{"n_layer": 8, "d_model": 224, "n_experts": 128, "experts_per_token": 3, "d_expert": 64, "d_shared_expert": 64, "activation": "swiglu", "moe_layers": [0, 2, 4, 6], "router_score": "softmax", "normalize_top_k": false, "routed_scale": 16.4, "balance_loss": 0.00292, "balance_bias": false, "init_std_router": 0.024, "lr_router": 0.00156, "n_head": 4, "n_kv_head": 1, "head_dim": 64, "vocab_size": 8192, "norm": "rmsnorm", "norm_place": "pre", "norm_eps": 1e-06, "positions": "rope", "rope_base": 100000.0, "rope_fraction": 1.0, "qk_norm": false, "attn_scale": 0.125, "tie_embeddings": true, "parallel_block": false, "init": "normal", "init_std_qkv": 0.0316, "init_std_o": 0.00739, "init_std_up": 0.0316, "init_std_down": 0.00493, "optimizer": "soap_variant", "lr": 0.00638, "lr_mult_qkv": 0.7, "lr_mult_o": 0.754, "beta1": 0.95, "beta2": 0.98, "lr_head": 0.00799, "grad_clip": 1.0, "warmup_steps": 200, "schedule": "wsd", "decay_fraction": 1.0, "decay_shape": "sqrt", "final_lr_fraction": 0.1, "batch_tokens": [65536, 131072, 196608], "seq_len": 256, "doc_mask": true, "train_tokens": 572900000, "steps": 4771, "dataset": "wikipedia_en"}
Below are experts of layer 4 (counted from 0) of a mixture-of-experts language model. Rows are named router (the router's row for the expert), gate (a neuron's input weights, with its number), up (a neuron's input weights, with its number), down (a neuron's output weights, with its number) and show model dimensions 0-223. Each number is 50 + 15 x the weight over its row's rms, rounded and kept within 0 to 99.
After each expert's rows: a language model's description of what the expert responds to. This comes from a sample of Wikipedia text that the model never trained on.

# expert 39
router:41 36 40 52 63 56 75 57 80 35 51 33 65 56 65 48 59 57 53 51 74 59 54 36 38 62 61 52 62 43 43 63 48 52 90 28 67 31 57 57 52 58 25 62 69 55 08 53 68 27 27 66 32 39 62 42 76 45 78 20 68 74 58 66 25 51 38 56 61 60 38 47 68 46 70 64 43 53 69 86 55 39 42 77 41 53 42 47 42 61 53 59 47 76 46 54 28 37 67 61 61 57 50 61 57 71 15 56 18 61 43 47 64 52 15 72 62 30 29 36 19 42 66 42 29 62 60 35 60 48 55 32 68 26 68 46 55 46 46 29 63 52 48 44 45 40 77 32 50 57 71 76 71 51 40 44 58 31 29 57 55 62 65 24 55 49 45 39 56 36 56 62 36 66 64 62 36 49 37 39 42 58 58 61 30 37 27 37 55 64 28 44 55 49 56 28 62 39 64 37 41 33 61 49 42 46 71 27 55 71 50 48 48 48 70 70 38 49 27 54 70 13 43 43
gate0:23 24 51 31 38 76 36 41 28 16 41 31 42 43 35 67 49 54 32 34 52 51 70 39 42 67 46 26 53 46 49 61 71 43 61 38 38 32 30 36 57 59 52 47 45 32 57 56 32 55 44 52 48 22 65 56 72 75 50 46 78 63 55 48 47 50 11 37 57 61 60 32 78 51 33 62 60 37 75 72 54 39 26 53 28 48 60 28 28 85 35 51 33 43 29 52 46 72 65 34 68 48 74 59 86 50 37 35 60 60 72 72 48 51 40 54 74 78 43 47 70 23 41 59 57 35 49 51 35 56 61 46 56 68 54 50 27 36 54 47 61 63 54 54 60 35 56 31 67 39 33 67 54 65 44 44 43 52 48 46 30 32 49 23 45 52 27 59 71 46 34 65 52 59 05 49 60 61 42 52 49 48 67 63 45 58 18 62 49 49 76 86 60 44 48 42 47 47 58 40 65 76 78 63 49 66 44 26 35 59 33 46 21 48 62 43 59 50 56 74 66 36 54 28
up0:54 51 51 39 71 42 38 57 43 17 51 54 41 65 38 51 39 60 47 45 47 55 60 39 46 63 32 64 34 40 62 30 55 41 55 28 60 77 76 51 56 42 58 76 62 36 34 42 36 58 38 83 60 48 50 31 44 46 23 47 65 64 42 61 37 40 29 19 85 53 43 56 69 54 89 47 64 63 50 54 40 42 17 35 44 53 33 42 27 53 71 22 46 58 05 65 60 61 25 33 79 62 65 42 64 05 46 55 43 43 47 52 68 35 41 79 47 56 20 56 54 47 58 57 49 48 51 44 61 37 31 56 52 70 49 34 54 38 63 50 67 72 32 30 58 74 29 67 37 55 72 44 76 65 53 40 77 50 43 53 54 66 47 64 57 54 42 34 64 40 45 28 24 50 60 17 51 59 37 54 53 34 61 22 56 68 44 72 45 46 55 62 22 42 43 52 46 39 53 42 81 54 52 44 62 79 49 58 56 40 45 50 29 60 47 16 30 55 43 64 67 24 28 44
down0:62 46 20 48 41 40 61 27 38 21 26 29 60 42 28 44 45 51 32 54 81 75 55 63 59 64 42 52 53 54 52 48 48 28 32 14 45 33 41 40 32 53 29 34 74 27 68 55 49 38 46 44 49 61 37 45 54 44 45 53 62 71 57 43 76 52 71 38 41 64 65 40 57 80 45 45 79 66 51 40 66 49 46 46 51 60 40 50 66 71 46 46 49 56 99 35 53 50 56 29 54 00 23 46 44 52 37 39 47 27 61 22 57 70 60 49 47 45 10 54 54 52 63 64 69 44 38 61 75 29 51 44 37 49 45 50 36 39 56 66 28 55 48 39 63 57 39 53 59 63 21 66 56 42 59 34 40 20 41 78 56 62 50 70 39 44 61 54 50 63 62 71 55 38 42 26 34 55 28 29 42 48 53 40 41 64 46 45 36 53 42 28 58 48 52 37 39 78 60 59 59 57 47 08 25 53 55 65 34 31 30 50 50 53 45 35 39 52 48 41 42 74 60 50
What it handles: Verbs and parenthesis openers. Past-tense career verbs like played, took, moved, worked, plus " (" before units in climate tables and some verb endings.

# expert 61
router:45 40 47 61 57 66 48 30 47 52 69 45 42 37 37 30 49 39 45 64 31 34 58 33 43 29 71 67 60 37 41 62 65 67 23 49 70 78 46 41 54 23 50 51 39 40 64 37 48 46 48 36 18 73 48 48 43 60 61 33 48 69 29 46 60 71 55 60 25 25 56 49 31 54 55 37 37 68 28 74 29 55 66 42 45 56 62 56 48 33 62 56 48 54 69 61 73 42 43 33 37 47 90 62 39 58 59 25 45 51 72 39 67 20 59 27 55 30 32 50 43 55 49 65 49 67 58 56 33 72 48 37 39 77 32 53 72 27 40 81 56 45 44 47 37 51 29 68 64 63 45 61 50 41 54 43 47 52 77 59 37 35 47 32 79 35 60 43 10 69 14 52 29 29 32 61 45 57 20 53 61 59 57 53 43 51 75 72 39 39 79 38 24 37 56 45 74 18 57 37 44 34 36 47 43 20 33 52 38 55 38 74 33 25 43 40 54 63 62 35 49 33 60 64
gate1:66 79 37 43 51 51 51 58 45 51 64 66 70 61 24 40 63 17 49 63 48 58 38 51 38 40 54 29 39 54 33 43 29 37 34 52 55 50 75 62 59 42 58 30 42 20 62 50 49 37 69 52 62 49 33 51 33 50 47 72 33 60 33 60 78 54 76 67 55 46 41 78 43 72 43 59 44 36 65 30 81 58 67 24 60 38 30 41 83 64 36 67 46 40 50 39 47 59 72 30 56 68 57 34 59 41 40 64 51 41 53 37 62 46 72 13 47 48 69 51 62 33 57 53 62 34 58 75 73 47 37 45 73 45 83 56 43 54 63 50 31 50 61 37 79 46 65 54 41 60 75 61 63 25 60 62 31 54 51 31 53 30 56 45 08 75 52 72 54 58 45 26 82 51 41 33 64 49 23 61 49 35 63 38 43 51 33 41 68 49 39 63 71 07 51 25 65 75 40 57 57 46 32 55 41 37 64 70 81 43 39 39 52 63 74 62 44 32 56 63 51 56 35 44
up1:34 47 67 45 29 46 55 42 48 69 55 69 64 40 43 61 51 35 37 52 26 50 46 61 36 65 52 25 45 59 45 32 61 53 59 36 58 45 63 44 63 66 41 41 57 27 81 55 57 49 37 69 46 33 35 52 44 26 43 76 63 49 47 51 28 36 64 40 41 47 21 61 79 48 45 76 48 59 47 53 50 29 53 50 30 63 45 66 44 46 63 61 57 45 37 45 27 30 63 35 52 44 40 32 58 40 70 62 81 56 77 66 55 51 47 33 49 72 76 65 64 64 45 77 50 45 54 54 47 54 59 42 31 38 39 46 68 33 45 27 72 74 24 24 12 51 68 72 16 39 26 34 29 67 58 76 38 36 57 57 45 34 62 79 50 56 49 74 74 62 51 45 72 36 57 46 53 51 58 58 41 39 40 24 58 23 33 27 29 39 33 50 27 51 57 48 67 43 51 64 17 71 72 55 58 37 75 49 62 37 40 80 44 71 72 21 68 42 50 52 19 36 24 52
down1:57 63 57 25 52 38 60 52 57 32 25 72 64 77 79 28 49 33 57 61 47 50 33 70 25 60 47 50 21 61 46 50 29 57 65 45 46 58 46 41 60 54 65 60 55 57 56 45 76 63 63 41 67 44 31 22 61 59 24 56 37 57 19 56 46 75 42 32 61 44 57 68 62 65 82 67 45 69 39 38 57 59 31 34 57 34 60 45 62 55 66 41 56 69 38 32 45 67 66 47 53 55 43 47 58 48 73 43 49 72 24 53 38 44 49 52 44 45 24 61 50 30 46 55 61 68 51 31 34 21 42 13 46 62 51 39 64 20 44 65 63 55 42 15 34 53 64 61 78 50 58 50 38 73 23 88 28 82 70 56 54 27 30 56 79 43 56 56 61 72 64 48 31 77 52 45 51 50 49 64 36 31 29 63 66 26 66 64 37 66 47 53 52 65 50 26 42 43 75 57 30 74 71 34 36 60 35 58 34 38 50 58 41 41 47 64 28 39 56 42 57 21 29 48
What it handles: Table numbers and surname pieces. Digits in table cells and score lists, surnames like Taylor or Moore, and Latin genus-name endings like -us, -ula.

# expert 13
router:41 32 65 60 76 50 79 58 61 31 42 57 71 36 25 64 62 62 25 54 35 64 59 41 59 55 54 62 59 49 42 65 47 46 56 73 54 52 78 80 24 59 09 47 68 46 56 43 66 59 54 19 43 58 51 22 77 56 47 32 37 54 56 66 28 53 26 46 81 57 60 71 33 76 61 89 62 79 38 57 79 26 54 40 42 63 58 41 26 73 61 37 39 37 40 42 66 58 65 70 66 62 32 50 40 33 68 58 60 31 62 50 38 56 63 55 61 50 49 33 60 47 43 57 33 48 41 45 56 42 56 78 16 65 28 69 59 63 55 70 32 48 61 65 50 43 62 81 77 64 77 42 57 57 34 37 40 52 69 37 70 62 40 74 44 63 75 50 63 62 57 60 68 13 49 17 54 70 31 78 48 52 75 40 53 41 54 59 30 48 42 41 55 59 55 44 42 60 31 42 45 35 51 46 45 58 44 48 46 50 57 61 61 39 66 30 48 40 44 41 67 25 48 36
gate0:33 31 33 63 50 66 67 55 55 82 45 53 58 42 53 57 46 52 48 45 26 30 32 24 57 45 62 34 49 40 78 45 46 28 56 59 29 40 57 51 35 79 48 39 54 45 57 91 53 19 46 72 54 49 30 34 63 60 73 42 25 32 69 42 52 73 59 58 63 55 65 46 38 77 29 84 53 68 56 47 32 53 52 53 41 50 63 55 58 49 21 48 66 58 17 56 37 72 49 67 22 42 27 52 41 37 64 60 41 46 30 62 47 42 24 51 67 57 65 51 52 09 53 27 24 54 76 61 39 29 55 50 48 20 46 57 30 21 47 74 30 47 66 49 47 36 61 88 53 64 38 77 49 50 20 40 56 58 56 41 29 49 78 60 39 50 72 85 43 54 63 57 50 31 49 39 36 55 59 60 42 39 34 42 44 45 62 57 73 62 26 66 27 27 32 36 35 41 59 55 37 58 57 47 54 55 36 29 44 67 58 63 54 36 28 60 56 39 37 54 49 44 36 37
up0:77 41 82 47 66 42 47 66 75 59 56 67 55 54 65 38 61 63 42 45 44 41 59 53 13 64 44 63 44 53 65 29 40 45 52 43 33 35 57 73 62 44 81 41 43 44 44 18 45 59 23 43 52 28 40 44 67 50 73 41 55 54 46 25 32 31 25 39 46 48 48 52 37 33 27 31 40 68 52 65 28 51 41 44 50 60 37 41 44 60 45 57 32 60 65 67 27 46 28 39 41 61 91 62 48 64 25 45 77 48 39 39 36 53 64 62 33 51 38 38 56 77 36 45 85 51 40 49 47 47 57 70 72 71 65 31 72 36 63 52 67 39 71 65 54 76 61 48 41 44 30 82 84 53 67 53 58 61 50 57 35 47 63 45 53 08 37 53 41 22 60 70 59 42 70 56 43 60 44 29 20 50 48 73 63 44 55 45 41 63 62 53 60 75 30 41 85 47 35 55 46 48 60 23 57 76 63 34 36 37 46 55 51 65 28 59 47 46 16 67 62 60 42 61
down0:74 47 25 65 48 83 25 48 47 46 52 36 41 70 66 32 78 50 44 58 38 28 73 60 41 45 43 52 36 26 63 46 35 51 35 39 46 39 54 29 39 52 32 55 36 72 63 78 40 54 65 27 65 43 59 55 61 51 54 62 45 09 23 74 76 46 70 53 54 42 42 68 52 36 39 39 41 61 52 53 42 62 42 72 79 55 59 46 38 67 57 83 48 58 51 56 50 43 40 46 63 22 41 56 36 41 43 40 45 52 40 38 52 50 46 51 58 46 72 28 55 34 65 78 57 36 33 39 46 29 58 45 56 40 38 41 72 32 28 43 57 40 36 60 47 58 33 25 63 63 75 79 56 75 49 44 65 34 40 34 43 69 71 31 70 38 50 53 68 37 72 84 27 70 47 56 44 25 34 53 33 47 49 76 45 58 55 26 53 20 68 33 52 53 58 29 60 29 24 59 72 61 38 65 62 56 61 34 63 40 43 35 40 34 21 59 56 24 60 60 28 34 57 11
What it handles: Word-final vowel pieces. Vowel word pieces like e, a, ie, inside or ending foreign place and personal names, as in Piteşti, Bologna, Académie, Boeing.

# expert 22
router:55 37 37 46 28 52 50 46 61 63 44 55 63 49 50 76 27 63 61 29 48 48 71 18 49 44 63 39 54 68 68 25 66 42 82 39 44 47 38 50 50 29 55 52 49 23 61 33 76 50 34 82 68 71 37 45 62 56 65 77 38 32 80 20 65 48 18 55 65 43 44 37 47 72 49 58 40 53 28 67 63 75 55 31 54 57 55 51 46 16 35 59 32 46 43 59 53 89 15 72 83 58 55 64 44 45 54 27 61 72 46 36 71 45 44 15 51 49 65 38 18 54 73 51 49 55 49 63 51 37 36 63 50 50 57 46 51 75 62 35 54 80 53 64 32 35 41 65 69 52 35 26 90 51 21 47 43 50 54 58 19 60 56 60 51 45 55 65 51 34 48 72 29 51 52 21 58 63 40 38 51 59 57 42 71 47 50 42 43 46 60 34 62 54 34 41 42 54 48 68 48 51 67 60 58 79 45 41 37 84 66 30 51 46 47 42 39 43 35 41 63 36 42 30
gate0:46 63 45 42 75 41 35 96 75 69 48 63 59 52 54 36 79 62 43 60 71 43 35 35 70 70 65 66 20 30 69 35 44 46 58 54 34 43 36 72 48 41 47 51 21 28 39 79 59 53 38 57 34 48 53 59 39 69 53 80 51 45 47 58 43 62 55 52 44 61 53 35 60 59 58 42 54 43 56 61 75 56 48 52 70 44 42 46 51 21 44 65 52 59 57 44 28 63 47 80 89 44 42 69 41 64 31 44 54 45 76 60 57 57 48 36 70 60 47 60 22 66 47 36 56 38 37 90 18 61 01 51 22 52 60 68 45 50 54 26 63 44 52 65 50 25 50 36 90 48 47 47 59 30 17 47 62 33 46 63 41 73 48 61 63 62 16 45 31 53 32 47 37 45 46 44 62 45 86 55 47 64 72 46 47 47 41 56 62 53 45 64 61 52 24 39 63 54 59 60 44 52 28 56 43 67 65 52 31 63 39 23 46 50 71 27 65 40 50 55 60 40 53 66
up0:63 45 39 50 41 70 50 83 67 50 61 50 47 69 45 36 66 56 61 47 42 69 48 27 46 56 70 68 31 08 35 39 71 52 52 12 55 32 44 42 59 63 69 22 59 44 43 50 37 66 52 55 40 54 43 57 54 58 72 79 46 29 53 69 19 44 43 21 32 75 71 48 70 32 58 37 56 64 38 42 46 60 47 55 34 57 29 37 36 39 50 53 51 49 31 40 52 58 67 47 68 43 75 44 65 46 32 68 38 76 53 22 56 16 51 38 43 69 52 86 41 67 69 38 41 31 60 31 50 33 49 30 68 51 39 51 99 53 42 52 17 56 76 43 54 49 55 61 41 26 54 73 49 42 67 52 75 32 49 51 45 72 42 56 66 58 42 71 26 57 47 44 50 38 67 38 61 41 40 28 34 53 43 40 66 41 39 40 27 75 47 76 58 66 30 47 48 62 64 63 44 57 48 65 50 63 34 15 71 43 39 62 32 39 62 56 42 55 39 41 65 56 49 17
down0:87 27 40 47 29 29 37 41 37 54 37 61 49 42 46 56 37 43 45 30 29 55 66 55 69 25 24 46 29 32 72 59 37 76 62 63 45 44 67 62 28 29 40 50 32 21 62 53 18 18 39 33 56 56 42 60 64 69 42 48 49 53 46 71 38 60 42 42 53 62 48 68 41 45 41 69 44 29 35 63 55 48 42 50 61 47 52 61 64 23 47 96 43 32 39 64 59 69 31 42 43 72 53 71 56 66 20 65 50 69 43 23 57 40 33 49 71 22 53 82 42 73 61 68 48 63 41 56 42 68 75 45 42 39 04 50 62 47 53 26 39 57 64 64 38 72 53 39 62 76 49 63 41 53 74 46 76 50 47 60 44 28 63 31 64 41 38 77 74 42 27 52 55 51 59 83 62 66 33 26 37 53 41 43 55 50 63 51 65 46 35 40 40 52 53 58 50 70 59 56 60 34 29 37 56 49 46 54 50 57 49 58 76 45 78 35 54 66 60 70 32 37 62 51
What it handles: Foreign name syllables. Middle syllables and endings inside foreign or place names, such as Karlsruhe, Wiesbaden, Messerschmitt, -burg, -wich, -borough, ğ, ø.

# expert 51
router:63 47 60 49 68 68 89 77 53 44 34 44 75 29 32 41 45 59 53 54 51 68 49 47 46 34 63 67 68 61 57 73 52 70 91 69 64 63 72 65 23 51 19 55 74 21 62 28 72 64 53 57 65 65 64 62 42 37 87 50 12 72 56 60 57 43 22 42 53 27 35 67 40 66 46 55 41 43 39 31 58 35 70 34 48 51 69 45 66 48 69 37 51 49 45 56 74 64 49 64 55 74 39 76 29 38 34 53 53 43 68 40 24 33 46 37 56 63 55 40 59 60 40 50 29 42 63 60 36 61 34 69 21 63 53 62 37 51 63 51 20 57 48 69 24 51 51 80 68 56 56 32 71 67 21 38 66 48 76 35 53 72 34 67 62 64 65 22 62 35 48 61 57 45 52 32 78 56 38 64 69 70 55 45 67 44 59 42 26 47 42 55 61 65 40 26 32 56 46 36 44 45 60 65 45 54 43 41 36 47 55 56 65 28 49 42 51 55 55 39 63 46 63 50
gate0:42 48 40 43 58 91 57 45 47 72 65 73 33 28 66 46 48 89 58 52 38 25 47 60 67 56 43 38 44 60 55 51 13 52 40 72 37 49 83 71 48 61 49 64 72 35 55 58 50 34 41 50 60 48 37 25 50 42 72 47 43 52 47 65 37 52 75 52 37 66 46 54 32 71 30 62 47 56 36 76 66 63 34 63 57 73 53 40 56 59 57 41 62 53 53 52 36 46 45 61 58 53 53 67 63 44 28 35 45 40 89 52 53 40 29 57 78 27 63 76 48 71 45 50 15 25 46 47 36 83 59 74 51 37 55 56 46 69 67 57 32 41 47 70 49 37 56 64 36 46 44 40 66 46 64 61 51 30 43 29 47 59 21 52 65 47 41 61 38 22 43 81 30 49 43 43 44 58 73 62 44 48 33 54 79 66 40 24 26 35 51 47 48 37 56 59 56 28 41 31 47 32 94 76 58 65 29 52 32 41 54 64 89 36 62 65 59 51 56 25 48 62 48 70
up0:71 60 39 73 68 47 51 67 46 53 60 51 47 36 61 40 59 40 47 18 71 29 56 21 34 67 52 62 32 51 24 35 49 41 35 43 60 16 48 68 49 60 53 63 40 82 35 59 38 56 56 25 47 43 47 64 31 60 39 58 69 46 57 19 57 45 54 55 40 37 12 31 60 41 41 49 36 74 60 62 35 42 48 31 69 39 47 16 45 71 30 65 53 72 41 65 66 30 58 27 43 50 56 31 63 39 36 50 70 51 28 37 56 53 60 45 09 62 58 39 57 47 44 53 59 23 67 60 67 76 58 37 70 39 66 56 08 76 27 54 54 60 61 30 56 35 60 26 53 69 38 69 44 60 59 20 65 50 51 42 64 57 65 44 53 44 54 35 69 45 45 43 37 42 74 48 57 56 10 49 68 46 47 43 40 51 61 49 50 50 49 62 72 75 73 51 41 28 26 55 39 34 37 34 42 50 67 71 36 50 48 49 58 78 43 67 59 62 44 35 13 43 48 82
down0:51 62 59 48 42 53 56 55 43 30 22 35 59 46 51 31 68 53 52 33 67 74 46 39 32 74 27 33 56 58 67 27 66 50 38 59 69 50 57 20 61 63 56 71 42 67 17 55 35 17 33 43 20 58 41 67 32 35 62 44 36 51 40 54 31 56 32 63 43 44 19 43 61 49 71 65 39 37 36 54 41 54 36 54 43 65 60 38 39 46 41 35 46 59 20 33 29 57 47 45 40 50 60 55 50 47 70 22 65 68 63 39 55 37 53 48 43 35 57 45 41 25 48 25 47 63 30 87 45 61 20 57 89 55 59 48 64 70 50 46 42 79 47 59 73 49 20 24 66 58 74 43 38 57 52 72 35 47 47 42 37 80 66 46 39 41 46 86 16 55 54 48 36 82 49 40 56 52 36 48 40 19 42 63 58 50 28 72 43 67 42 64 31 55 27 38 52 37 54 47 42 27 49 76 56 35 45 60 43 74 54 63 74 41 51 36 34 57 39 51 35 18 55 44
What it handles: Name-ending word pieces. Final or middle pieces of proper names and place names, such as -e, -ne, -ley, -ville, -bridge, -wick, as in Gangneung, Ebenezer.

# expert 58
router:42 25 49 53 80 28 08 70 37 30 68 42 66 57 44 50 45 46 36 41 64 53 54 50 65 64 19 81 49 42 66 37 25 21 51 62 50 56 61 46 35 44 57 24 48 45 42 44 59 42 47 46 45 42 63 60 66 40 50 78 30 54 35 61 40 60 54 39 81 35 56 63 49 27 43 76 53 37 47 75 58 23 20 35 54 43 51 54 24 63 42 86 29 47 61 47 79 51 35 30 52 62 36 42 26 53 17 42 59 59 59 33 46 53 66 57 62 49 34 53 40 35 44 50 62 16 47 57 46 29 34 45 37 57 54 55 55 38 63 40 34 52 57 32 70 19 29 70 41 30 47 21 47 44 59 46 49 23 38 18 58 47 15 53 36 57 24 32 49 33 57 47 54 37 25 50 70 69 41 55 51 57 60 28 66 22 35 59 62 49 52 70 70 54 17 55 42 53 50 47 45 40 47 55 35 33 63 81 57 56 53 72 54 57 50 61 67 28 47 47 76 57 29 57
gate1:57 57 44 36 42 47 09 37 74 33 51 41 68 63 51 57 45 44 48 45 43 38 55 68 52 85 56 28 55 24 51 51 61 49 51 60 16 66 40 47 32 62 37 37 52 52 21 44 48 47 59 56 52 31 42 64 43 37 43 53 29 51 50 39 86 81 42 65 62 51 22 62 29 57 28 54 72 72 38 50 56 49 46 59 42 34 43 27 77 30 27 56 62 37 41 30 51 50 82 53 46 41 33 30 32 64 29 48 61 30 57 40 76 54 70 57 16 37 64 61 32 50 32 41 52 41 59 55 44 45 52 24 62 41 28 55 37 33 45 36 46 81 53 71 70 60 75 63 36 26 40 56 56 51 42 50 59 09 34 41 46 61 58 39 42 56 36 53 33 40 57 42 70 38 61 37 66 41 64 39 33 69 25 32 51 33 66 77 47 46 42 44 45 54 84 46 22 42 87 65 51 65 47 15 56 32 38 34 41 46 43 24 43 42 53 69 40 30 45 55 62 37 39 71
up1:23 37 70 35 69 76 54 78 64 57 35 68 40 29 49 48 32 43 54 58 43 52 73 51 73 45 61 47 27 70 23 36 24 35 46 32 80 41 52 52 56 61 61 70 65 67 61 53 76 42 38 35 40 52 79 36 57 88 45 54 38 75 49 35 36 39 51 39 50 40 78 07 42 59 60 51 62 41 75 47 40 55 58 62 45 61 74 62 35 38 35 32 37 64 43 63 54 50 43 49 38 87 67 80 63 34 56 44 49 65 49 57 38 41 41 56 61 61 38 33 61 30 61 51 21 62 46 43 58 60 46 40 60 50 54 61 24 58 64 81 57 17 46 36 46 47 30 48 50 62 60 30 42 58 74 40 28 86 63 72 15 39 70 39 41 47 55 53 37 49 61 53 35 73 49 36 17 54 66 54 69 32 58 69 58 52 33 43 70 40 46 54 38 56 40 70 44 53 36 36 31 46 65 51 59 54 56 25 38 66 44 64 52 45 56 64 64 68 29 53 34 74 51 26
down1:55 63 56 27 55 65 51 49 29 42 36 44 42 53 58 45 48 45 58 63 45 52 42 38 45 46 61 39 40 35 45 68 69 20 52 41 65 23 29 48 56 47 43 75 40 59 35 52 58 34 76 46 50 62 45 24 31 37 69 40 34 48 75 36 97 40 34 45 52 57 65 73 38 49 45 37 54 70 56 35 51 25 58 46 52 54 43 23 27 76 51 66 37 47 36 32 21 40 69 43 63 34 50 44 55 73 52 43 56 34 45 59 32 67 40 43 53 41 50 39 43 48 34 37 56 40 28 48 58 49 47 36 45 49 53 56 52 21 55 35 61 46 71 44 60 61 66 51 70 59 50 55 20 39 32 50 33 26 52 56 57 77 56 56 59 65 42 15 59 30 43 58 61 68 63 46 23 49 69 48 61 55 57 92 57 47 25 50 33 71 69 54 30 75 58 52 57 61 28 54 57 29 34 84 52 66 74 57 76 26 96 57 77 48 34 67 74 58 22 82 30 35 58 52
What it handles: Adjective-forming suffixes. Adjective endings al, ic, tic, ical, ous completing words like paternal, electrical, diplomatic, plus whole adjectives like public, political, national.

# expert 2
router:18 84 39 44 32 19 47 52 34 44 57 44 55 44 44 52 52 38 47 35 29 63 61 48 59 35 65 26 58 40 58 65 73 65 64 29 55 36 74 30 63 46 68 34 59 56 18 36 76 33 65 51 66 31 56 28 59 67 43 36 61 44 34 72 67 17 39 71 38 36 70 45 37 16 57 67 54 65 40 55 61 62 43 63 18 63 34 61 60 52 54 28 36 43 48 70 64 36 47 28 33 59 55 65 41 58 52 75 46 49 53 75 27 35 68 37 42 21 55 48 56 56 60 30 53 44 57 53 31 49 70 52 47 57 55 42 55 43 41 41 44 62 67 48 38 58 46 56 58 39 46 67 49 35 25 25 52 57 59 63 64 44 57 63 71 36 41 47 63 72 73 53 39 53 73 44 85 50 70 35 41 59 38 68 54 43 60 37 43 34 56 82 31 43 64 51 68 66 72 54 47 68 72 33 34 54 83 33 33 30 49 84 25 54 53 44 46 35 52 40 24 73 30 79
gate1:51 20 57 32 49 32 32 47 50 41 46 53 69 49 51 46 71 63 20 34 53 55 49 62 48 58 47 50 59 73 29 69 56 43 69 77 53 22 58 43 64 69 39 59 49 44 77 42 63 44 23 46 38 17 64 52 43 24 39 21 50 54 50 73 48 58 47 39 51 42 42 14 55 51 40 51 20 27 40 66 36 57 37 58 57 70 44 62 55 51 28 79 53 45 16 33 36 56 48 20 52 64 44 37 72 59 52 62 38 51 47 45 60 37 52 44 41 61 48 30 51 53 51 69 20 32 59 42 37 43 39 65 50 64 51 63 37 62 73 50 74 74 22 41 26 48 47 26 35 27 44 58 63 56 36 33 62 28 36 59 07 32 68 61 65 43 32 32 64 64 51 39 49 91 77 37 79 29 62 58 35 30 53 47 29 56 76 40 46 52 55 67 53 52 43 60 57 28 46 75 38 50 39 62 59 65 81 26 35 53 61 77 47 58 59 52 48 48 34 55 66 40 46 29
up1:30 30 52 25 43 42 39 43 62 42 28 44 54 38 53 39 61 65 30 59 55 34 46 68 45 48 31 61 29 54 55 66 56 55 63 78 38 45 59 19 59 59 50 59 48 39 43 36 41 19 30 53 38 33 63 43 36 39 38 32 45 40 56 65 34 35 45 40 64 41 33 22 72 59 49 55 35 32 36 71 38 72 40 69 23 47 46 48 57 55 28 52 47 23 34 27 33 45 44 29 52 67 30 39 48 62 32 47 37 47 43 15 67 54 30 56 72 67 51 39 72 66 57 71 50 20 52 45 32 51 59 62 23 66 42 34 22 59 79 41 74 60 45 37 39 47 68 30 51 34 54 76 67 43 31 39 55 57 29 46 05 24 56 65 72 20 69 48 63 63 65 51 45 81 52 67 64 47 47 63 54 39 40 40 24 55 69 58 63 51 49 59 28 37 47 55 54 38 44 59 37 42 33 57 48 62 91 34 54 40 62 77 51 39 57 35 36 34 39 46 89 51 53 38
down1:34 48 26 59 52 34 40 29 48 56 37 59 57 74 21 69 62 73 44 49 46 48 59 56 31 27 42 69 51 26 58 70 36 36 46 35 38 75 70 35 37 14 58 51 55 59 30 63 70 41 58 25 61 23 65 50 53 40 45 19 52 64 62 72 46 54 44 17 58 55 42 41 45 65 33 58 58 55 78 52 51 52 62 21 40 33 43 31 34 50 54 40 76 38 49 40 58 54 44 61 38 33 40 52 34 38 48 44 45 26 58 65 92 68 63 53 55 60 44 80 26 60 36 50 30 54 73 73 57 61 49 41 20 60 52 43 56 66 40 29 44 81 34 55 67 38 42 52 57 49 31 43 73 49 44 39 38 54 82 47 42 46 60 30 66 58 57 59 63 61 64 56 55 24 56 41 60 21 63 64 40 35 64 34 45 50 42 83 42 78 13 48 51 48 76 73 65 51 36 46 41 63 56 44 26 71 45 64 49 18 61 38 37 38 39 16 31 58 50 30 50 58 43 57
What it handles: Numbers and quantities. Cardinal numbers in digits or words, often the first digits of comma-grouped figures, dates or measurements, such as 3,500, six, twelve.